Weights of a small mixture-of-experts language model, trained from scratch on English Wikipedia.
Size: 8 layers, width 128, vocabulary 2490, 4.54M parameters.
Below are experts of layer 5 (counted from 0) of a mixture-of-experts language model. Rows are named router (the router's row for the expert), down (a neuron's output weights, with its number) and show model dimensions 0-127. Each number is 128 + 32 x the weight over its row's rms, rounded and kept within 0 to 255.
Before each expert's rows: "raises" lists some tokens whose logits its average output raises strongly, later layers aside. This comes from a sample of Wikipedia text that the model never trained on.

# expert 0
raises: "and", "h", "op"
router [105 147 165 103 135 156 144  68 121 137 131 183  86 110 134 147 127 135 122 189  89 143 120 114 177 176 119 162 142 180 158 124 154 151 139 160  28 123 100  94 137 139  71 117 142 160 130 118 167 132 105 145 118 182 162 138 109 162  85 104 130 178  98  92 102  47 132 167 157 101 126 170 143 150 111 167 139  96 108 124  59 125 134  84 105 168  69 158  97 127 142 128 152 163 159 129 132 169  89 170 121 128  74 100  98 144 122 100 205 143 105  97 172 127 179 162 131 126 125 145 168  94  98 142 120 206 119 111]
down0 [127  85 102 166 146 180 129 105 109 137 116  44 116  91 126 114 150 156 105 124 139 104 145 115 101  70  96 193 120 165 138 141 100 143 173 182 141  95 105  73 105 126 164 151 146 120 126  59  90  73 142 126 145 125 156 159 146  86 174 166 121  75 149 122 143 210 131 138 199 149 145 116 109 133 128  83 100 161 138  75 119 112 165 115 161 129 142 165 155 138  99 194 116 106 119 160 122 149 160 152  91 141 150 161  91  79 135 139 163 127 151 121 142  94  99 110  80 155 144 160 105 224  79  83 121 166 115 112]
down1 [159 144  66 153 107 113 192 194 102 111 153 144 201  72 167 130 143 123 100 117 162  76 192 136 144 169  94 126 129 165 115 108  66 107  55 107 127 116 113 167 102 105 139 112  85 130 121 140 118 122  96 131 165 118  90 104 104 123 177 167 150 112 121  83  84 116 138 164  70 118 125 145 153 128 122 146 149 173 142  90 117 167  41 146 148  98 158 143 130 122  81 115 106 148 124 110  75 129 146 162 137 134 136  97 115 167 140  83 123 118 134  89 131 149 112 128 129 127 169 201 139  45 168 134  68  86 105 169]
down2 [103 120 186  52 109 108 127 151 139 100  67 123 129 173 137  90  73 172 174  71 174  97 146 137 142 114 150 114 105 177 168 163 216 121 113  77 115 155 140 171 194  82 109 150 110 133 123 149 145  76 128 107 151 167 168 181 109 124 122 139 152  97  97 130 153 113  76 154 115 130  70  79 154 123 136 142 120 100 118 107 130 107 190  96 128 107 109 113 203  80 164 130 107 125 131 169 165 139  82 144 132 121  91 104  55 113 122  86 110 163 152 114 182 152 116 111  97  76 148 108 123 136 135 110  96 118 121 152]
down3 [135 125 113 165 138 125 129 114 114 102 147 110 137 158 129 127  85 142 151 178 197 163 133 121 141 143 186 163 113 128 140 163 163 180 107 165 104 121  76  71 185 106 211 124  84 133  97 203 130 129 140 158  96 116  77 135 141 143  94 138 127 133 155 100 178 127 146 189 180 118 122 139 161 118 125 156 143 142 129 109 139 117 101 118  89 146  93 101 116 154 173 134  78  87 120 161  89 179 123 102 132  40 119  39 125  61 174 149 106  98  78  96 119 128 120 129  98 125  89 120  89  64 168 137 132 118 164 124]
down4 [144 167 135  83 116 133 125 117 121 140 116  87 112 110 135 114 135  76  72 116 189 100 141  92 168 163 125 161 121 135 151 105  95 182  61  60  99 140 187 134 150 133 112 131 141 108 117 134 120 133 125 154 138 164 141 136 242 111 139  93 135 130  73 155 150 120 106 131 115 134 123 163 128 158 112 128 109 126  93 174  86 172 183 160 170 119  39 170 122  98  98 126 109 149 116 144  82 138 118 126 158 140 184  72 175 112 190 179 181  85 115 114 119 146 104 153 169  67  88 104 112 152 121 127 117 181  94 128]
down5 [146 100 120 191 194  77 126  95 146 148 153 137 107 134  78 108 109  88  92 136 136  43  97 121 197 148 120 160 133 129 160 152 154 150 141 176 159 121 147 117 186  74 115 120 136 104 113  91 118 149  81  93 108  77 118 150  47  84 163 157 117 112 129 116 177 146 148 160 158 113 141 125  94 153 169 109 158 182 152  59 194 168 125 164  76 106 167 136 130 133 144 110 110 188 122 119 132 144 138 148 172 113 159  47 120 132 127  75 134 148 153 153 134  95 110 100 137 168  97 117 125  95 111 165 159 101 141 165]
down6 [123 134 170 106 143 142 109  97  97 100  98 110 183 140 112 140 154 108 127 119 149 188 148 116 163 148 116 133 123 170  84 118  88 125 181 127 140 174 111 152 172 113 108  97 141  79 138 140  73  90  95 142 107 165 144 133 147  72   8 117 151  92 101 139 154  80 110 125  95 101 123 132 121 112 116 132  74 112 143 155 167  83  92 129 158 124 219 147 100 148 108 115  58 147  89 147 105  47 130 107 139  86 142  94 138  64 145 167  92 117 133  92 139 142 144  87 175 156 122 194 150 164 109  95 152 124 114 132]

# expert 9
raises: "ased", "ase", "ases", "ens"
router [215 164 117 133 168 144  84 128 104 118  98  90 209 118 150 123 171 124 130 109 156 176 176  90 127 127  71  70  99 107 136  81 129 164 134 107 129 110 136 150 152 125 150 173 121 136 115 142  68 162 125  96 164 172 146 145 142 176 143 107 210 153 147 139 115 123 139 154  87 147  95  95 132  93  94 127 156 122 131 157 127 118 127 128 162 112 173 146 129 117 183 116  54  61 113 101 127 136 135  87 157 134 165 152  94  96 163 111 155 190 134 127 141 154 122  54 149 129 136 113 174 138 192 114 137  40 109 122]
down0 [123 142 177 183 113 213 148 117  75 123 113 146  85 112 137 181 121 125  70 120 151  77 167  87 126 143  83  82 130 108  98 105 148 115 112 176 155 143 139 121 135 104 153 173 174  88  64 139 167 144 122 151 166 129  62  72 188 124 105 126 100 102 109 166 107 112 133 168 163 156 131  90 143 104 138 129  91 102 172  94 142 128 169 117  94 113 109 139  96  95 123 114 123 101 134 212 128 127 146 161 150 128 196 100 165 109  90  98 152 202 119 112 129 136 129 177  75  73 179 115 118 131 135 106 100  92 162 125]
down1 [ 45 105 107  77 145 159 141 128 110 152 132 142 123  83 102  99 135 156 164 144 136 136 162 141 133 108 110 185 165 134 144 172 100 154  93 123 132 110  90 132 171 131 148 161 150 165 109 114 121 176  81 126  69 126 150 129  95  81 127  34 100  73 122 166 156 124 121 180 176 118 129 158 129 163  94 100 197 135 183 148 124 115 177 106 162 154 194 119 130 111 155 117 110 129  86 157 120 117  32 158 123 169 140 138 125  61 180  96 114 122 180 135  77 111  99 138 113 145 112 142 114  82 167 166  91 133 116 133]
down2 [144 122  99  92 166 183 105 126 125 169 149 151  38 104 109 138  64 152 112 163 162 140 224 133 162 110 121 168 174 153 119 142 133 132  80 131 204 124 123 107 170 102 156 124 172 107 121  85  85 109 151 148 125 116  99 153 134  97 102 141  80 102 126 127 141 115 102 147 118 129 113 123  91 102  83 177  75 143 151  95 167 105 104 133 126 192 105 179 119  99  87 122 105 150 130 101 133 113 165  90 156 154 167  65 171  74  86 117 161  95 115 154  69 182 134 134 113 105 155  99 124 136 182 120 127 160 115  70]
down3 [105 149 181 102 121 122 151 150 156  89 136 134 141  82 134 144  91  88 193 164 131 165 135 111 122 188  55 141 120 147 112 133 122 103 141 112  63 167 224 169  70 109 119 170 129 147 115 167 117 131  72  83  87 179  99 144 159 150 101  98 122 145 126  93 126 116 120 135 129  65  57 165 122 175 146  99 155 114 100 185 113  91 131  87 141 165 106 128 179 127  94 178 169 110 147  94 144 119 130 149 101 155 129  79 129 153 146  83 125 128 171 144 106 116 127 125  96 132 195  86 113 110  90  79 123  76 110 159]
down4 [167 128 173 118  85 151  80 155 153  97 124  80 181 133 154 126 141 113 119 135 147 250 139 151 137  93  78 143 103 118  98  98 102 103 144  92  70 145 132 159 126 165 106 110 121  93 142 139  87 163 116  90 132 135 124  90 157 169 138 168 134 131  79 147 143 163 133 154 139  84 124  92 100 149 147 121 149 147 112 129 180 114  83 144 199 123  81 158 115 117  93 122  68 104 159 104 126 133 189  86 137 102 143 106  89 191  61 128 135 180 141  78 156  93 132 126 177 174 115  65 106 163  96 147 155 158 142 148]
down5 [109 152 135 129 142 102 139 115 123 130 105 150 116 129 136 159 164  78 135 115 153 122 113 139  73 137 159 106 118 112 151 156 194 150 117 122 171 111 200 166 185  86 154 140 111 139 159 144 127 134  93 105 165 173 117 109 145 153 162 119  72 114  80  95 125  86  51 123 190 119 111 140 118 122 142 124  65 119  85 175 122  82 136 123 133 162  88 127  62 124 158  73 167 210 112 121 123  84 133  81  80 139 140 168 149 123 176 116  53  92 139  64 156  97 108  98 173 140 156 141  64 107 176 160 122 143 148 153]
down6 [113 132 104  89 165 105 162  96 194 105 127 186 111 115 109 142 174 144 105 131 127 183 155 106 112 174 116  42 154 101 159 140 115 163 114  80 105 182 129 120 105 152 119 167 105 122 138 136 166 124 149 162 205 128  62  98 108 107  76 147  90 108  67 175 120 163 129 158 133 160 139 112 154 110 119 150  77 124 122 101  71 115  80 136  79 150 144  90 171 169  85 134 137 110 160 138 143  84  86 119 131 120 169  85 100 121 149 125 139 154  82 108 117 104 160 126 175 177 139 160 166  42 122 172  87 116 133 100]

# expert 15
raises: "ight", "ize", "ose"
router [177 150 129 137 124 149 144  63 132 128  73  94 152 134 160 178 144 127 134  98 123 144  70 104 103 129 112 107 105 202 101 141  75 122 163 154 119 115  83 100 139  98 139 145 119 146  74  85 137  99 151 115 165 110  81 158 172  95 108  93  74 109  77 147 159 156 147 169 133 115 171  78 170 150 122 142 151  92 132 114 162  81  82  62 127 118  97 140  96  98 195 121 143 120 170 161 156 101 118 128  90 178 174 100 101 140 153 129 180 154 122 175 169 112  92 146  49 101 133  97 167 185 114 127 101 183 140 132]
down0 [132  83 105 102 176 130 146 122 131 205 100 121  86 115  62 132  83 139 171 124 113 161  83 117 211 114 125  82 122 182 129 110 128 113  79 122 143 158 151 107  85 120  92 115 149  53 117  70 103 149 120 129 123  71 187 203 119 125  79 114 135 107 105 176 135 125 129 110 119  98  79 108 120  96  24 109  96 153 113 101 157 122 109 114 134 122 122 152  75 140 105 178 114 164 157 193 165 112 134 124  89 142 113  78 132 101 161 144 149 131 124 111 134  97 173 152 106 127 112 146 121 152  93 104 164 185 144 138]
down1 [157 146 145 136 182  83 139 184 127 121 103 123 144 164 125 131 158 178 133  92 136 137 130 127 110 157 192 147 184 119  85 153 132 177 174 141 136 137 113  93 152 119 191 108  94 134 119 176 171 132  89 109 155 109  85 177 105 139 174  87 114  93  62 172 119 133 131  65 120 154 151 195 191 133 143  92 142  83 171 134 148 110 123 133 165 145 183 194 163 117  91 170 143 163  90 155 127 165 130 106 200 166 112 117 151 182 166 148 128 120 155 142  89 144 124 106 155 169 123 145  88  89 161  90 135 185 102 137]
down2 [100 124 138 154  95 132 126 134 129 140 104 187  95 121  71 152 127 105 143 196 148 148 168 139 162 157  76 131 122 125 173 125 153 133 147 101 127 111  99 114 182  76 124 140 135 140 157 168  55 148  70  89 148 137 144 158 102 146 135 109  68 121 159 159  55  99 198 138 110 101 100 101 114 132 137  90 135 101 148  63 161 175 119  94 119 147 107 107  75 137 124 104 184 100 110 110  50  95 188  94 110 137 170 181 185 131 122 132  78 146 136 134 147 118 107 183 126  68 197 157 104 123 160 117 137 100 126 140]
down3 [188 179 111 108 131 154 147 140 108 130  87  93 169  97  88  74 204 135 117 156 110 165 160 153  69 133  63 157  74 117 143  76 106 111 102 171 196 156 124 150 141  87 187  86 149 159 108 102 118 150 115  70 119 129 187 141 143 128 165 104 152 128 122 158 111 151  97 117 115  84 114  89 122 121 173 134 116 153 141 132 141  78 151  79  89 140 141 158  48 125 139 102 113 178  65 188 116 117 104 150 139 136 113 169 124 144 127 174 141 129 116 143 167 121 174 119 139 138 162 111 175  82  81 126 179 131 156 159]
down4 [142  99 147 159 116 117  88 104 113 165  92 175 142 121 141 134 119 108  85 154 130 153 108 143  86  77 153 114 112 159 107 150 176 101 152 107 121  86  65 153 212 173 154 137 128 131 115 114 147  92 140 105  95 131 157 105 138 177  93 121  85 137 152 124 161 137 110 166 156 105 117  39  91 126 169 203 101  93  87 134 153 108 150 172 107 124 168  99 150 156 147 129  79 158  93 177 141  83 101 126 118 114 179 114 115 118  84 124  45 171 178 111 138 115 127  88 162 129 146 114 165 157  50 104 201 123 143 139]
down5 [132 156 166 113 135 157  96 133 187 103 118 145 104 157  72 160 112 134 183 152 124 161 107 172 161  73 148 114 185 118 108 126 141 118 167 114 124  76 128 144 132 106 121 102 141 146 169  56 102 123 111 100 107  99 123 106 123 114  93 143  56 105  65  94 122  89  99 128 110  83 185 115 159  95  79 126 132 167  94 138 114 167 128  82 125 126 147 177 100  95 138 190  72 109  69 110 167 100 134 175  80 144  95 125 164 104 133 178 111 136 158 103 136  89 144  98  75 130  91  68 152 183 155 178  92 161 126  85]
down6 [129  85  92  98 139  86 126 137 175 155 132  91 162 110 122  33  86  65 100 141 144 144 148 167  53 192  94 111  60 142  84 106 142 170  90 139 158  65 104 111 146 148 125 135 120 109 174 153 153 140 152 122  91 171 140 135 107 193  87 116 114 140 151  93 140 131  68 171 149 104 117 121 111  78 136 121 114 145 125 127 166 121  89 168 125 177 195 107 122 144 140 107 123 142 170 104  62 107 142 131 143 124 136 117 108 144  94 114 105 151 116 115 148 159 109 138 101 115 188 106 148  99 136 170 171  39 154  89]